Weights of a small mixture-of-experts language model, trained from scratch on English Wikipedia: width 448, a sigmoid router.
Below are experts of layer 7 (counted from 0) of a mixture-of-experts language model. Rows are named router (the router's row for the expert) and show model dimensions 128-191. Each number is 128 + 24 x the weight over its row's rms, rounded and kept within 0 to 255. Numbers have three digits each.
After each expert's rows: a language model's description of what the expert responds to. This comes from a sample of Wikipedia text that the model never trained on.

# expert 8
router:130185151125133123135121090140117126117089112120145149154143157119129166155119139180095144121109138135137188161116090115103104158147174130156148149151136143099146164148113133122093166118104141
It responds to: Sports and national names. Capitalised words in sports and national organisation names, mostly football career text, e.g. World Cup, American, League, British, Olympic.

# expert 1
router:139127103084130140164139154122120123132136105152090119115152105157159134122141130131102127116131119182126106099153135144191176118141127107114168098091148092102127157111129111131134078114130130
It responds to: Sentence-ending punctuation. Periods fused to word ends, closing quotes or parentheses, and line breaks ending paragraphs, e.g. "fans.", ").", "ed.", plus clause-linking but or when.

# expert 7
router:136115115107123087122148107093103137102091106130098148119111145144124085166140123119142080120138109112178126100084156116117133071118123084133179110120091084117122131113139071109122169133132151
It responds to: Table cell separators. Pipe separators and header words in wiki tables such as results, elections and awards, e.g. |, Votes, Candidate, %, plus === heading marks.

# expert 10
router:123145159101108126105088108090130153115095119103119145162094136094110112107109143119141131112133134122134140125125114091076128113109087116143140039141126112117133111103135093110150164117117161
It responds to: Articles and in. The articles the, an and The, plus the preposition in, usually after another preposition or verb, e.g. of the, as an.

# expert 4
router:128124115140137146098096131074111078118108094093122119110130153151125116152152151140144122105153094109129126143142141143132139110121078104139143147129113117123144109167124173136150157128129141
It responds to: Plural and name endings. Word-final suffix pieces, mostly plural endings after numbers or many, plus the ends of team names, e.g. -ers, -ations, Aztec-s.

# expert 9
router:103115133136128153138129108155119150141152176161109132102125132109139150114116127106157115164109130121096124115088112155156141129121158146115138114093136126112087121120144116134150097126126121
It responds to: Prepositions and list values. Prepositions and conjunctions like of, to, from, and, and numbers or years inside tables and semicolon lists, e.g. (196, 8;, 0.

# expert 6
router:132124111118141140137140122134158111134109083119183111108126122119137154128119125172189134109150135090115139128171157138137142125105108156155140111113105120122185130105124116164137156140084126
It responds to: Mid-word name fragments. Short letter pieces inside foreign or unusual proper names and rare words, often after a capital initial, e.g. Goldf-ra-pp, Wilf-ried, Nguyễ-n.

# expert 14
router:172135122117133141119134169083142087163085115129173099165156100142133114119123142184130134119104137112121121140138146127119082133148103097144095115158099140127162124127123141100101112140140117
It responds to: Field labels and punctuation. Colons, hyphens, equals signs and label words in infobox fields, list bullets and headings, e.g. Born:, Revenue:, brand name.

# expert 13
router:128143126125146185162145116123147184123148175148101115092141118108119120129095092122152130120113146102119085122107106131123146143132126176129121136125122136126098100100123120159152149126124103
It responds to: Geographic coordinates. Digits and symbols in latitude/longitude coordinates like °, ′, ″W, decimal degrees, plus km, infobox dashes and paragraph line breaks.

# expert 5
router:153113167132160115135101124126118140125132109104158117131128136158100127090164124109123116144135152101140124082131146144142112157109114096150134122112112130157156145146120151151113145150103132
It responds to: Mid-name word pieces. Short inner fragments of foreign or unusual proper names and place names, often in sports tables, e.g. Z-aw-iercie, P-hel-ps, Nich-ol-s.

# expert 0
router:148133117107131123133164086090132116122146057074140104149113115156174160146124114094092134091124104121160151139128143078111136092145094124141119186128120126140123115146127125132134133117101113
It responds to: Auxiliaries and subject pronouns. Forms of be and have, subject pronouns, and adverbs like also, not, very in running prose, e.g. was, he, been.

# expert 11
router:123150112135118095131094174138135120122130118113080108119134117121121111133142126153116088142184138186117115122119141112103118161132102104130091151162168096126122092135127131128095154128174142
It responds to: Latinate word-middle pieces. Middle and suffix pieces of long Latinate words, e.g. expl-an-ation, con-fer-ences, benef-act-or, isol-ation, app-rent-ice.

# expert 12
router:101116131137131153137130103157130163142157173156103131109125130104132147117116130090167107159110129122101126106082118146150134123123153145107117121087142133116088118119145106132151099126131114
It responds to: Table cells and line breaks. Line breaks, numbers and match scores in tables and lists, plus word pieces completing surnames, e.g. 1–1, 0–0, Bar-r.

# expert 3
router:141076137096152150112151124155144178186133135130185121133125142151143123126117130119144123126104157120117110144118102153112141161130149109137166143134129144162109151083161198114132092155128135
It responds to: Surname initial pieces. Opening capital letter or first piece of proper names, mostly surnames after first names in lists and tables, e.g. N(ixon), Mc, Hal(en).

# expert 2
router:118112123141117081093135150123127112122097129128127111115143148114143111137150142120090169107105101121189108156140117123130113171129118104111107135123167116133142109121111156158147146133126127
It responds to: Physical object nouns. Concrete nouns and their first word pieces for materials, building parts and instruments, often after a or with, e.g. water, roof, guitar.

# expert 15
router:102114123116142141133142177079160119151154174123118173149123139126112120140109116125123149124135143139146117088167132111114123073154144153133157166117109146111137171144143143128151109154160133
It responds to: Verbs and particles. Verbs right after to, was, he, and their particles or stems, e.g. moved, founded, up, out, p(ause), ab(olish), comm(ended).